{"num_hidden_layers": 13, "n_experts": 24, "experts_per_token": 2, "d_expert": 288, "balance_loss": 0.00698, "router_z_loss": 0.001, "positions": "rope", "qk_norm": true, "learning_rate": 0.00755, "lr_head": 0.00951, "warmup_steps": 130, "train_tokens": 483200000, "max_steps": 7374}
Below are experts of layer 9 (counted from 0) of a mixture-of-experts language model. Rows are named router (the router's row for the expert), gate (a neuron's input weights, with its number), up (a neuron's input weights, with its number) and show model dimensions 256-319. Each number is 128 + 24 x the weight over its row's rms, rounded and kept within 0 to 255. Numbers have three digits each.
Before each expert's rows: "gets" lists some tokens that make up at least twice as much of what it gets as of all text. This comes from a sample of Wikipedia text that the model never trained on. Tokens count by the router's weight.

# expert 21
gets: " a", " was", " is", " as", " an", " were"
router:089125100110126103120155151092110128161109134157121136185090147143123161089095087100089093108105162157111104132166074140137108153134145136124146136089126095128148149102125126158133142075149141
gate0:153088125123111135181196143140118118164147072133121135103132157182153098102152140134133115145184102140143110150116162096121137134141121108142127145113117128175097111166105141124178152166162127
up0:152085076136098150166170138145162120146178111118114119123127182140136109130156158128139121142133096170166073138103123091131110118127125135171107138096139137171057085158123151138181157157108120
gate1:140118160104136136134111112125088143125093078137097159129142121134120126100107117095131154129162106129114151101161114153153108119142086083113102093144124130169116123128113131127175138138078119
up1:103139150127099163108164086147149129141159122125112110149089146119110133146154103111131105143159092123124102128143147102116154130152125123167137157127139089103141141146149138116133103116170138
gate2:117143105118098121138117129126139134098136101129102109102146173111143184165147087148138128142107141091098120164130157119114123155104133127154120151132126099106120151105125060128150167145136095
up2:135161124154145114137127154122086087120151147120126140110155083143105105124163128155144105138149102137127124166103147117109156148103157098137116138139148149157162085165171136119108113139126150
gate3:170111132132127101140156103132116092184152154151103153147147091154139131096089115144127082108130139128123134096100089114125126149145097122136125124170094131153121133148156137130130092154111167
up3:101140144094139177114124134116157114151062132139124134085108128148145163136141127124155145178134132130137128150112084100149156138143138118118147146095100136105107116159147088124151116103148119
gate4:098155103146124148153128156139122114139131151098096117073132141155123131146155135135093102173135059149092155120142103127142108128104088133114084151146126117147156101150104201098105116089133120
up4:146097058084121121084116095123133133148116108153115114147109188130115151124121140068148076128125133138123113100095133136122133122117097148165125105099106130112137135148136148156121128113155112
gate5:117122140177131100119134138105161173129150128104135120122128152148113154105089128079090142155127104098165148101139105126127101129095082147117115098110121107183119109130151123141142126107174157
up5:129123119162133134166160171135095077088092124103104144103164104135118142110097106181161154132127114103151157098133119121133160111119116071139124158100133121177145164129132115127143096152151121
gate6:158144106163123146138135086127135140103079129157106159143154118111114120176100134184124145137128131150118110085106153078118118083138177132142107109107105116137125098110094099108116130101134186
up6:142149109103111160161151122135142087122097148111102165116121084165152177127068129173145135130101165112134115114115130106110103118125157140083121128119147137101127177156140100096132144139138137
gate7:127076127155125119135120126113112144154107128121140117097141110121154200160112150155148079144134115158124164125155108136152145146156167114185097160128165105138136084139101151172125115107115130
up7:121078136122114129168127150104144144115114126105109139116116099128099181105109198110121157156157158156151114135183136153128136109111133108120119148122173128156156122113112109081118160086141112
gate8:089121118164112158145090145197119111133130141143109122140107110143113116146125135154154144133089103145143162140082154137093118110159127150139092156138123109099114083135121146123159144141155130
up8:116129105177152077143165156084165137168114138159178117166121130145132118130154139129114144114123162148102158161112127118128138126140110152137089170136107117124103123098098131138116163091149086
gate9:044128143132149123125132138101111104094150144142119108135102155131137099107118091110132122147147121157131167119114129120142153117150141088108069115105156137170133081163088163141085114152096098
up9:154132154105114130132122130115168141197096140114151109127121131145123157127132118141090138138085153149136067129149125148104116124105123175096164167185124120123123118123135144136122123087151157
gate10:117043100080154116169118125111163159147118117136164124121074131115159086112130112135128155117136112117151095136069136133123096141126121156065182161151103139129104132110143112129147152146128108
up10:096184150095113135127112137106119143110129080123097127126162074106091090139122156140148130130107166128120158099162104121094129118107133133167087116116133093131136146124115107127116101052108110
gate11:108153143122147148114180168134090117104106156170148152158130125166110153133165094114126156150161162155150147143127130172185111137153104112074110122110111112133108129139117114141094090144125098
up11:111110093118125145099129164170116111099106123177141161134148092116128144142135125150175176124152145114181131163117149162168155122142124115140101099150156174154131135128093104146115148105102165
gate12:095148144170123106144165131099158154163117129183119082142136142146155114136087090178122094093152174134108094135167118125127101148128133139104122132135124084126127159152195182098147124069156164
up12:113137144151127119157145134135159130163136122160129118134168145129134130137120095144132079095153155127109112138140124153150063120122130109137091133120138118126086172152182167126158109090139173
gate13:158090133133161156136106125129152109102106125125141110134120132153141142129141070138128125138114167116144115090100108133171115100111149118112131174102094133112146150179106122115130145122129077
up13:149153130180136145092109117110139135129103123116155108094145145122127109107128101100121153152093071102128132111161123160154136097113173128136125142137153145137130129129142133097102105150123122
gate14:154151113140146135140133089179059159147144133118145122139140088136124119105133145155135124127105111124122149143152127129120152163119129120126119145103139114148158168092133108146119126096122131
up14:108129169097145129110074127137152144116142121165086164143157169111098106128122147120172136117124116062113134116107104104156121117130122156100132110104130128136126156117128148096119119135091126

# expert 5
gets: " of", " for", " by", " with", " at", " to"
router:069141118121115099109121161102107161134125104135120175125134173109130125136131086106069096090121142143115102091152118151153141123118154136148085148099123097122193133168130135138138110097123181
gate0:098114140133079139092070127102123133116120146114132101123140159142121158117121124130128138118149131159111112114136111136144148122085161129090132120136143099134127119150139168136118091113101113
up0:123138131190110135105155137155161118165145132089120145129132148155156137135092076149129121142129145121156135155106143155146129126094113120155092159153122103143134102114146106127099088133111155
gate1:116071112165122182110157095113114164094169098113120136147153123106132118118091086119125118124152144105167098120144123152124091136092151175056133149126099114150136110135139102117137109125070117
up1:095094122125162145129120109089086155127150109124160171103126159127114125138106110086133093143121165140129144139179139138185127091158110137125154140102165145147153138102188135113119124134128123
gate2:133109135104130136102141131124123130193132107093153132120153133097173124113158123140135125099117164079116126076141132139167146135091148138119158125129104109141145079158117117130094112150087138
up2:138179165117108078097102153101109136135135139137128102118153133129124116126129125099133119110121099131112154092121137127139122155128124055168111123148162102152119163124145065151119106098140180
gate3:112149150110149106110114126126094110118153132140142155152129131140135164132144123123122133099130111160116102154125110144115129135106095145127118162108109103095154121094145081133143154098118130
up3:142129152159107127157107103170180177133085083127116116091140136139147082119102153125129126150116142112093115135133120133131115160157166142113150098115162140156069129104123167089148074163130153
gate4:108118111078119128135078160150170112139128100140143144153117107121161084103114156141136123112133129122135109132177113122130142142153126156136120125141133147108158139137067159158123101119138133
up4:102122120164165144143151122168090137131132140124169103085117119142122144114115115139134135171088107107145094116081117149139116116088140148126129135148114135130126128118114113116126119151128137
gate5:144093146153154196111180133099141139101108140121143144140129131167141109138119122117111090149165103142155141114107134145117145138127118151140089126144107166116122116151145139145131126168135116
up5:124104141109071114136134094161151138155121109139132134160158124096146120151129154103160121162084174115118106146134153105133162141122110106143103138149155157110147150120117082163139145126109098
gate6:112128133123119111117090112124121080168164133174162124094097095119147129170134140127114115102110127107121149119151139192129164117135108158094089132132128116113145109119115134162102147166088150
up6:115116155091134165156151120144115103081125137116106096139137138127143136155138127174137123165172096150136145092147090134156126132154095074114109130156104132081124154154157128131178144106152095
gate7:063105114136112129155139202094110147084142094149170091127099132146100148179092117122151163138103117130158186168133136100055155091099132139127153098147156119106127104100093101138110134139158129
up7:104095072148138119178158138152121119160124080105135149151144129160136121118090126141149169099089090103143130105141097149100134169104156146164122125155126071081115133145120097106089127091173116
gate8:152142138137094090159165162165110096112123164127104073124149145141106139118150196108125154084129106162139128093095143114165154142115112174140131131096121123120094159127133123126103135152141099
up8:129115184131149114115110123168140098094122139088124172138089162142175107124116119129100097146142139084128116123102142166143077164152131121129123159116138092103110118102087126124129128126076156
gate9:089162133135121140143130101080160072159121128132110122157112080094107107140107134124102114115108154150119083142124087114170130083126100141090138139113158121132112118116171132160119160097140126
up9:104147116138120110124069134122075105094128116127132103093134158146098110113107146156137149123119133113101163116114111102143090155126144132139161118086137126122128083143132109097112129112120083
gate10:148126157134112153132138100158112128154114147111144109130109092098133101069133092098145162168141182124111131132127132120171131153160100114124150127088123126124165087144139134131093164107109104
up10:158130111148104146156121128181104117121145121116087164136133107141090126107104141137179166109143127139141134132099161126160116086138114083106129121144115117105139089105158146117114142126133132
gate11:111161136121185140155121050141136121130137162133081116141145131128170127141154106143079143138179183143082166154133140135124091147099142169084133131101136166140091123152137110146152128125129151
up11:119191115154095131137086156089145149127098139129093166108128135141116140099084152133136095161134123142127118089150122111190138138124147076100064116158110130105125139102081125129130128191124137
gate12:124120127156118124158172082109094138135135100156143137132163110120112144132149117081115120124158163125098099120117115117133116131111113130124115125089112095095097151127140111135193149103174143
up12:142098108135115106089122155155106100121137094137112128107114079095127127129125115142149102128102126153145091150106124126150093139132114069112127133123112113111143109110146098147163139118109152
gate13:131105140132087103136107121147127182165142098158129122148142084113135112113135129125101093099145120108156134150142074183142111157124134158117102096141159126116070125083134090097137162140173127
up13:105085116106138133124156156130118109095143113137126098118143114138133149116131138128133143140128136103100083128146153127108140133119121105133202139134136114103182117158097104185090063117151140
gate14:125116091111124104136144130183135147092137128143135104194143117124134131124134136111100116106141121087130104130156118138143157140086152118122084114140176124123147144129143116123138120105136113
up14:164157152126130142105157123094118071133096091148123119059139150134137127112163115137136149152117148147167150132093125160070101107129084155120184124103121138096102147136149118149111134152121108

# expert 8
gets: " and", " his", " of", " had", " has", "'s"
router:103139100115119113146179141133099128154107120133081152108120172136159155089124104096129090103124142153129099132145131143136128138164156144155109133075116124125132145129131152148126107093118177
gate0:144151162172089159128182115145115162161121123130157147132121138101140147121160151129066129071110123141104138107139093114131141101129155140093137138095066134127123097112106157121080086105103113
up0:143075150155130125149125143108168136130117146101160147155144112142126091094125067167134165070129155116161159083139133146135105111109130121114115110083090141101149125122146123149116131092148142
gate1:177135155178154165110144147129158124147114113156134141137105190095114104140164125132172155121188117110162135120114139178075092147137134141132103133172132122090146111102130099148091122132097190
up1:102138090149119080102146168087100089151147105129112136137117111109112107100113090133115080120122130129113144109085122123161144124082098106143150161120133128174122086111184185117129104060155132
gate2:129090099167153143151105151138113164114132125122152127087116141126116110118155170125133127153147133143122099165074185113149138163134136153082139119132138140119123117110123119093159152156127152
up2:108087128175145094107111142144108125107117109143125138100125179087135131078157117164140119097079155129134129143121143137105103168192130139146081142131122102103123149097098146120135162141147152
gate3:164125107115144121150181100135115134115171133154055128109139168151166115111129109094135118159118131137118154135137163145112134125147155110092105150124146137119147151157141102096171157122120138
up3:129119162149150117118097179092170118157091137126157160169095094117098128134112145118140161065149123136143089122122093106171102113102104123136144119122111127127083122125132132163098066119099118
gate4:094099128124106144136117129131158128150161173110131158127108139135133085103149110134124139150145118162112167116193130157126136126154120141125108146155121132083120140154101170114177143129108147
up4:078151093125130071111134113164129156100090082146173165126159103117113157114109123139133102156123158127101165150080127122084134181108159117107152181133120164125141108122149101129142076160158140
gate5:124108127134125117148180121112111106124163114122156123133116124129124199134123179125143143152186100136144137134134154143117089130140149132120130126100102123131085120143179173118150076122104114
up5:096088097121148142135144114135132127137140110095137120132142138107125164129127170131141109150144089170153141144139129144140109139127138168145122102106123132121077125146160153142121101125144090
gate6:144154154112107127121095172134110129125101141180137132142134119164129156106107168138112120149120131104134119105138152143108159138113087123104128117128127148125075164102085062097150151141138108
up6:113065161103135120108117125099146115100083179092113134162123143127115151150135064107146122126166124164112107133115153102124140125113126128120107106114128137133106113100124110097110096116131151
gate7:123132109152114164152162120151081134111165154089160127149148156106152147108107152162115102155127153126151130156109137086091137138153105156167133140166133156118128154117124125147131133136101130
up7:131098108150133158100099097081163176128114143152101102122148136132132163131106116121099121132100122135130101093180086117124126102098158152083112164074109142132164124169135147117140145163135118
gate8:122136146114174085099111086105101118156163117099081177108136112182116116107146109133084150128137143149115154098163139120102111159161126100144161123127155137126127111139141163146093131088147116
up8:084112124168124161173127147118159166110129159156168103170135108111149116148100146113158124136129120133162084130119086131120117104109131125098118120115136127125139151128123116121155115152163146
gate9:129092115143138149162117124136118175179167115120133126092142140167119131111136151145100134091120152152098138141145138160149124105122135151164121100109150161104158113123153174166043145132129165
up9:093128097103120133147120120150149165142139093148160140109123152152131153083109152134121087117146119139122120165142111107116121117140098148158146082112114141140134151133137164166126157103077176
gate10:122114112107105161129119126146140097107111145104107106125190143154121137153090125148160127146145107127153131153170139131118148101107096156156082125128114092097115099158059111121177164132102101
up10:122120128113096146147125138147141105090138088157110132125155143109129077168104153122126121118164140125138095130140145133136142127102137141097082129105108131093177160124097145159128148105131164
gate11:178116143105128139149130153129145106112128099076132126134128128094118129134158133110115135144093125070128099142127132157127099116175121129105124129118108145113136132141086166112172172154098087
up11:134120125131155152118095160120138091135114123112138127106159163122140139122121156107111114142137128086123163108066114142127144088118175189124104161098130130154123155154133159100156145164115086
gate12:138143104107147061174164128145122135141152122135109100117133130086107160133173143113126160146121107139132121106108158109151133133092125157148103107136141142139120097148163128085157116117128101
up12:119081126127147130130092176157146104119116161128159116105118113120084084089146154120105114082145141163149162146120177118128130101111122134146126117083095089110159111157117152123120153122143126
gate13:119139148146141124131111180164161110158141112168105119134146188147132138094148144155136093152128114106176078106140162162153099114139109141128112170122139108110091162110146140121136161168089150
up13:137141083113115145156133081099067144126093087116138121120130114108119162190075127148184122123122138135115147112103114096127146110122134105119101107103122120136101119116106140140129151077133097
gate14:136152150156151073124147155136114071175120135117148112165129089160101136118098142119090136116080117112151080173112129169161108124149148148098121141154082132154153095140134172107169141098075130
up14:136165149179159104098139146169104116155132133150132098131137128152104142131086156120106129136112146119117078162117088148144112144130122143094110143176081131135147116147169181134136143110072079